From a checkpoint of a small mixture-of-experts model trained on Wikipedia.
Size: width 128, vocabulary 1024, 16.8M parameters.
Training: a variant of Adam for the experts, 407M tokens, 6214 steps.
Below are experts of layer 8 (counted from 0) of a mixture-of-experts language model. Rows are named up (a neuron's input weights, with its number), down (a neuron's output weights, with its number) and show model dimensions 32-63. Each number is 128 + 24 x the weight over its row's rms, rounded and kept within 0 to 255.
Before each expert's rows: a language model's description of what the expert responds to; "comes before" lists some tokens at least twice as common just after its tokens as in all text. This comes from a sample of Wikipedia text that the model never trained on. Tokens count by the router's weight.

# expert 25
Description: Name pieces in sports tables
comes before: "|", " |", "k", "ed", "ember", "G"
up0 [137  85 189 155 102 155 146 120 135 106 117 123 116  94 101 145 168 106 148 120  88 116 143  97 146 142 139 146 156 138 157 139]
down0 [129 129 137 112 134 114 151 157 121 126 112 124 102 175 129 101 105 146 136 116 150 101 118 125 160 129 142 193 114 113  77  82]
up1 [125 139 161 170 134 146 143 102  85 144 122 124 135 110 156 153 157 139 159  99 127 110 119 101 115 131 146 178 121 150 141  61]
down1 [130 141 150 107 180 168  88 175 114 129 138 144 137  97  91  98 126 101 141  98 154  92 113  80 110 152 123 156 142 125 139 149]
up2 [140 165 139 134 157 154 134 124 147  94 173 138 125 135 131 148 124 127  97 143 103 115 109 154 158 153 146 119  86 183 134 104]
down2 [145 132 111 130 148 115 152 118 102  99  91 165 136 150 150 130 113  99 139 131 109 151 146 125 139 173 125 151 111 118 135  97]
up3 [144 162 121  77  90 110 110 163 171 133 129  91 144  95  90 109 138  86 128 157  91 123 120 127 141 145 137 121  98 155 110 102]
down3 [145 147 159 157 139  95 141 146 140 133 119 131 138 144 113 126 146 145  97 124 151  97 103 145 117 124 148 131 125 134 134 146]
up4 [119 105 136 105 126  99 130 122 114 138 136 135 134 120 161 120 121 148 108  76 152 115 160 167 132 120 118 131 116 164 158  99]
down4 [134  96 130 131 164 125 116 107 136 114 184 150 125 120 186 135 120 110 185 142 109 120 114 122 123  91 122 116  97 113 128 135]
up5 [122 104 154 115 121 131 113 157 114 181 129 127 112 164 108 162 136  82  88 140  76 134 117 148 113 175 170 148  79 123 136 128]
down5 [ 96 111 142 128  99 112 152 142  94 148 107 139 190 143 105 150 115  84 140 133 139 122 100 103  91 120  79 122  68 149 151 146]
up6 [138  76 161 118 147 152 117  95 136 131 143 143  90 105 148 135 114 107 156 111 138 128 131 146 151 104 131 145 143 161 111 109]
down6 [166 149  96 159 153 181 143 171 114 145 153 119 160 124 136 129 143  86 120 118 156 160 144 156 119 136 129 124 185 175  67 130]
up7 [113  85 124 148 142 102 130 110  99 145 102 105 100  96 140 158  98 102 105 127 153 113 145 120 142 104 145 129 151  81 125 144]
down7 [136 165 126 104 104  95 112 147 115 130  88 141 156 141 157 152 150  74 144  80 165 150 103  80 112 149 168 173 127 118 128 140]
up8 [102 120  96  93 153 104  79 127 150 146 105 173 148 113 142 153 106 137 132 120  82 116 115 150 135 125 173  95 153 131 129 131]
down8 [105  89 126 107 126 136 118 110 136 109 121  89 124 150 157 118 135 145 109  94 142 121 119 139 146 112 107 119 121 135 120 109]
up9 [146 142 102  95 191 111  78 115 166 132 131  98  98  99 186 149 145  98 141 114  70 130 122 141 161 114 155 125 129 134 168 149]
down9 [122 127 122 158 122 134 152 129 150 130 116 113 130 132  94 137  97  89  86 149 126 136  97  92 132 123 114 127 108 119 125 119]
up10 [137 125 118 147 161 102 126 145 166 104 108 172 128 139 123 162 137 145 110 101 149 126  85 156  92 140 201  92 163 163 132 140]
down10 [158 119 141 123 124 122 162  86 149  94 154 145 108  93 173 161  86 132 129 112 120 126 126 145 105 169 123 134 129 104 112  96]
up11 [126 118 160 147  87 133 107 139 140 116 142 116  80 104 153 149 104 105 113 148 117 109 118 166 191 151 107 131 118 100 153 117]
down11 [ 97 153 154 111 137  92 131 149 148 109 125 171 111 144 146 106 136 136 130 138 131 119 119 114 128 120  66  86 126  97 142 105]
up12 [ 91 123 120 156 110 126 139 127 167 110 145 148 128 172 153 115 108  98 121  99 135 108 142 130 147 144 104 124  97 102 128 126]
down12 [109 138 118  73 139 101 112 101 116  77 123 132 191 130 109 144 130 109 107 135 134 113 162  90 109 131 109  97 148 114  75  81]
up13 [132 114 130  85 105 106 147 101  99 154 113 146 121 136 110 130 123 124 107 157 100  89 159 118 118 160 153 148 164 127 149 134]
down13 [ 88 103  93 115 126 119  96 127 126 135 105  86 141 148 168 127  82 130  94 152 122 158 130 111 107 121 141 151 107 199 151 104]
up14 [124 136 123 124 125 143 163 146  77 146 124 117 103 138 113 135 194  99 160 153 120  96 150  87 128 110 138  72 158 152 120 136]
down14 [175 133 123  68 128 147  93 113 117 155 108 148 118 136 129 143 135 141 151 106 129 141 164 100 107 141 122 116 159 113 143  92]
up15 [155 112 120 104  65 149 153 167  99 137 157 117 133 151 141 138 117 101 120  86  77 103 182 121 124 118 134 107 110 139 159  92]
down15 [109 125 139 118 129 135  93 158 144 159 129 157 146 134 139 101 119 136 122 125 138 129 124 174 132 122 118 147 175 173 139 113]
up16 [ 88 133 154 146 133  80 135 100 149 152 147  98 154  81 114 149 169 133 124 142 105 148 135 129 122 123 119 171 107 104 120  79]
down16 [ 77  80 142 117 142 167 112 113 118 135 136 150  99 134 133 161 134 157 138 174 172 163 139 174 140 129 138 125 167  90 137  99]
up17 [105 142 119 149 114 147 154 121 149 184 144 172 118 147  96 113 151 159 118  71 127 104 160 142 150 135 147 137 124  90 145 134]
down17 [158 111 144 137 128 132 126 104 112 113 137 154 132 167 134  96 184 170 109 132 111  66 144 125 102 152 157 139 126 144 151 112]
up18 [119 122 108 117 104 180 114 142 150 124 100 118 114 124 121 102 152 115 102 158 112 143 121  96 121 130 108  79 139 131 116 124]
down18 [137 132 138  91 127 103 101 115 146 114  95 115 125 151 104 144 120 101 118  93  87 103 122  72  93 148 153 114 123  93 104  96]
up19 [109  87 121 136  99 114 110  86 155 127 140 160 148 103 155 175 130  97  94 128 143 129 175 137 135 158 121 140  96 124 142  92]
down19 [135  75  86 101 104 131 117 127 144 115 117 117 141 136 124 135 110 157 102 138 108 136 149 116 105 116 154 112 118 141 107 117]
up20 [160 113 133  84 110 121 115 131 141 108 137 138 154  97 122 136 152 100  97 100 141 144 121 128 138  97 177 147 105 166 119 135]
down20 [154  93  83  84 180 101 144  89 154  96 162 119 161 136 117 134 189 146 105 118 150 100 126 127 132  89 131 103 166 113 116  86]
up21 [108 124 151 114 173 121 126 133 136 157 173  82 159  89 137 144 136 143  78 113 110 138 178 130 124 113 111 114 130 119 158 124]
down21 [164  95  99 136 193 118 111 108 155  91  91 106 115 122 129 162  92 140 140 120 167 151 157 127  96 104 132 163  92 147 119 117]
up22 [130  77 143 110 114 108 126 104 158 108 118 130 161 100 112 118 113  90 132 124 103 133 106 122 136 114  85 151  91 146  97 160]
down22 [124 145 114 124 126 182 169 100 129 104  96 163 129 141 111 116 150 107 165 140 128 118 144 105 146 106  98  96 106 107  67 111]
up23 [124  98 125 106 171 121 121 151 140 133 180 102  87 142 116 143 127 119 140 123 152  91 138  98 153 105 147 105 111 131 162 148]
down23 [141 148 141 167 122  91 122 130 116 175 148 120 140  96 128  73 128 144 116 160 180 106 112 133 140 117 116 113 133 168 195 104]
up24 [102 135 167 102 121 109 137 120 121 167 169 101 118 113 121 145 135 130  89 146 115 121 137 151 133 113 125 165 145 169  96 119]
down24 [ 76 108 115 138 135 128 108  82 136 167 133 116 132 174 118 108  70 131 168 115  82 150 147  97 104  97 110 157  70 116 141 136]
up25 [110 121 134 142 149 109 112 144 178 131 137 127 179 114 130 119 138 119  93 110  99 136 136 139 142 114 130  93 102  99 103 106]
down25 [126 171 127 164 165 140 125 107 124 120  94 139 145 139 146 161 146 129 111 177 137 131 101 120 117 150 171 135  99 104 112 141]
up26 [118 117 114  96 139 124 119 153 137  86 131  78 114 111 139  98 131 112 150 143  86 116  84 167 140 134 122 146  97 150 122 124]
down26 [144  75 134 125  93 100 171 102 141 122 122 136 143 124 137 159 140 121 130 137 147 127 126 137 116 130 104 102 125 124 135  75]
up27 [150  71 107 161 136 163 155 149 136 129 154 176 101 124 137 126 121 115 130 106 114 133 165 132 110 133 145  93 153 102 123 141]
down27 [127  92 177  75 140 125 101 158  92 111 144 147  98 109 105 116  85 159  73 128 124  98  83  71 125 123 111 137 138 121 153  89]
up28 [ 93 152 162 153 106 121  98 129 168 112 132 109 105 156 122 156 125 143 140 116 144 142 157  87  65 130 144 139  65  92 125 157]
down28 [111 108 128  93 113  79 117 114 147 119 142 137 153 128 131 105 129  98 111 121 113 170 144 121 104 180 127  78 147 109 103 160]
up29 [154 135 152 107 106 131 118 102 155 153 138  90 139 115 163 134 127 109 122 134 156 123  98 114 152 150 143 157 107 111 133 141]
down29 [135 136 116 104 136  98 136 135 105 158  75 163 138 124 108 142 100 110 100 127 134 143 178 139 141 122 114 142 110 127 134 116]
up30 [128  88 101 143 155 113  90 182 125 117 139 128 146 111 151 192 144 117  92 101 130 122 163 115  92 132 165 154 156 120 120 149]
down30 [161 117 133 110 132 155 118 117 132 143 109 143  94 115 168 113  93 121 147 123 150  86 108 130 130 152 153  76 142 143 159 113]
up31 [126 146 112  82 117 119 137 127 148 144  80 148 105 112 139 164 102  74 106 138  69 108 118 159 141 125 135  87 111 137 120 126]
down31 [158 124 119 122 105 109 127 117 123 119 138 117 132 143 135 123 149 111 125 133 151 122 141 131 107  99 121 135  97 157 154 102]
up32 [134 126 111 135 117 145 115 155 149 121 119 107 114 169 119 121 100 102 141  82 164 109 156 118 115 105 119 123 123 125 133 105]
down32 [131 188 116 149 161 103 115 153 122 171 140 122 145 129 100 146 122 152 157 117 124 107 129 154 153  67 121 110 104 208  94 103]
up33 [121 151 110 112 156 162 107 117 158 165 134 152 113  92 133 123 158 156 121 147 107 131 129 140 108 132 150 131 134 142 191 137]
down33 [146 119 114 123 115 148 181 104 129  73 142 113  66 132 104 152 139 116 127 160 143 122 147 156 158 153 165 129  78  89 127  81]
up34 [173 149 169 127 143 118 139 126 116  85 118  90 117 142 127 132 164 100 114 106 105  68 115 147  96 144 165 164  88 111 121  72]
down34 [ 91 114 114 148 120 110 137 144 138 147 147 134 129 113 176 130 133 114 143 145 169 125 131 130 160 164 122 149 139 156 156 104]
up35 [128 134 129 128 118 150 127 157 144 125 133 111 109 141 141 134 206  94 184 130 113 133 134 134 119 124 141 131 129  77 157 114]
down35 [124 175 139 119 145 130 106 132  89 140 123 143 109 129 156 114 153 150 104 135  97 130 123 140 128 149 163 162 115 126 117  81]
up36 [109 150  86 112 155  98 134 109 159 119 129 131 117  74 153 144 170 137 131 134 108 122  88 130  28 151 123 105 125  85 114 126]
down36 [122 144 140 103 135 117 132 111 164 105 106 141 149 124 142 112 118 129 119 121 101 111 129 109 131  65  71 116 146 120 155 111]
up37 [125 140 127 136  77 126 127 148 180 178 128  99 163 116 152 117 124  53 173 127 103 105 117 109 105 165 102 132 103 105 149 137]
down37 [ 98 134 116 134  81 107 130 152 147 129 117 139 108 116 147 156 102 110  83 103 137 147 119 105 122 161 107 111 131 100 100 148]
up38 [109 140 162 101 129 125 131 131 125 111 109 157 151 112 181 140 127  79 122 137 151 104 130  83  80 123 159 122 146 122 118 107]
down38 [139 103 134 128 128 140 112 133 124 132 129 138 146 135 122 133 122 168 133 151 134 160 108 167 166 146 141 120 133 122 121 152]
up39 [145 110 120 115 119 144 110 116 139 122 135 106 151 148  81 151 130 100 151 101  93 142 136 126 148 148 107 125  95 141 137 141]
down39 [121 128 107 152 118 127 107 146 111 124 119 133 128 118 143 110 128 107 132 145 170 119  73 139 142 140 103 117 123 123 129 144]
up40 [ 97  70 123 111 164  94 107 117 120 128 103 131 135  99 110 125 155 143  79 118 124 102  94 138 103 139 105  84 105 157 155  77]
down40 [173 155 118  87 110 105 105 104 118 146 162 163 132 118 162 126  78 109 104  98 119 158 112 137  92  92 132 176 154 153 172 139]
up41 [ 92 110 119 158 101 141 151 145 158 119 146 114 107 116 151 119  65 156 150 125 122 151 132 137 118 100  80 104 151 104 140 110]
down41 [106 128  97 145 171 105 103  93  52  92 135 135  86 150 144 122 122 148  96 113 115 125 123  88 122 140 152 125 105 165 134 104]
up42 [152 122  85 106 160 121 109 107 173 119 151 175  87  74 156 103 139  59 141 120 150 131 131 138 142 128 153 151 147 125 143  89]
down42 [161 149 145 152 137 141 163 113 140  88 149 160 172 122 149  75 172 151 134 109 119 119 154 120 131 118 162 108 118 140 131 160]
up43 [148 151 111 132 101 166 116 108 104 140 125  97 114  86 153 190 115 100 103 112 133 123 141  98 144  90 126 131 147 111 186 145]
down43 [105 156 153 148 167 132 101 125 118 129  75 136 137  80 118 157 133 151 175 114 125  97 121 105 103 118 153 125 127 129 112 111]
up44 [121 170 181 114 120 123  90 147 168 167 126 139  77 153 133  96 131 148 115 160 127 119 124 183  63 142 149 138 147 152 125 142]
down44 [141 157 141 160 139 173 124 139 120  87 166 161  99  97 137 105 118 135 113 141 126  99 115 107 137  70 148 152 124 122 107 173]
up45 [151 171 152 128 130 166  92 117 175 109 149 127 109 111 110 172 127 155 175 107 120 110 175 113 155  87 105 124 124 100 144  72]
down45 [140 153 132 163 168  98 143 113  73 125 124  86 165 170 126 120 123 115 151 114 174 151 121 139 112 126 127 130 207  85 158 111]
up46 [164 161 114 135 129  90 125 123 114 171 205  81 111 119 145 122 120  75 123 119 122 107 145 172 167  85 161 113  93 136 139  92]
down46 [ 96  77 139 137 162 115 116  97 126 122 114 142 126 121 131  73 124 140 125  91 138 119 116 176 131 157  91 140 103 126 127 138]
up47 [163 105 140 159 103 104 148 157 157 125 113 114 123 113 144 103 137 137 144 120  84  86 136 138  89 164 100 144 161 124 150  76]
down47 [136 155  77 110 135  94 131 122 123 132 137 125 136  99 140 104  78 119 135  89 117 136 120 104 153 155 148 112 159 150 146 137]
up48 [ 94  91 133 121 127 157 132 140 100 157 149 129  84 117 129 178 145  87 107  94 101 141 159 135 167 105 102 141 116  93 125 106]
down48 [118  80 134  85 106 160 124 155 136 140 140 131 177 152 128 126 144 164  81 131 169 146 145 105 142 110 109 125 127 112 142  93]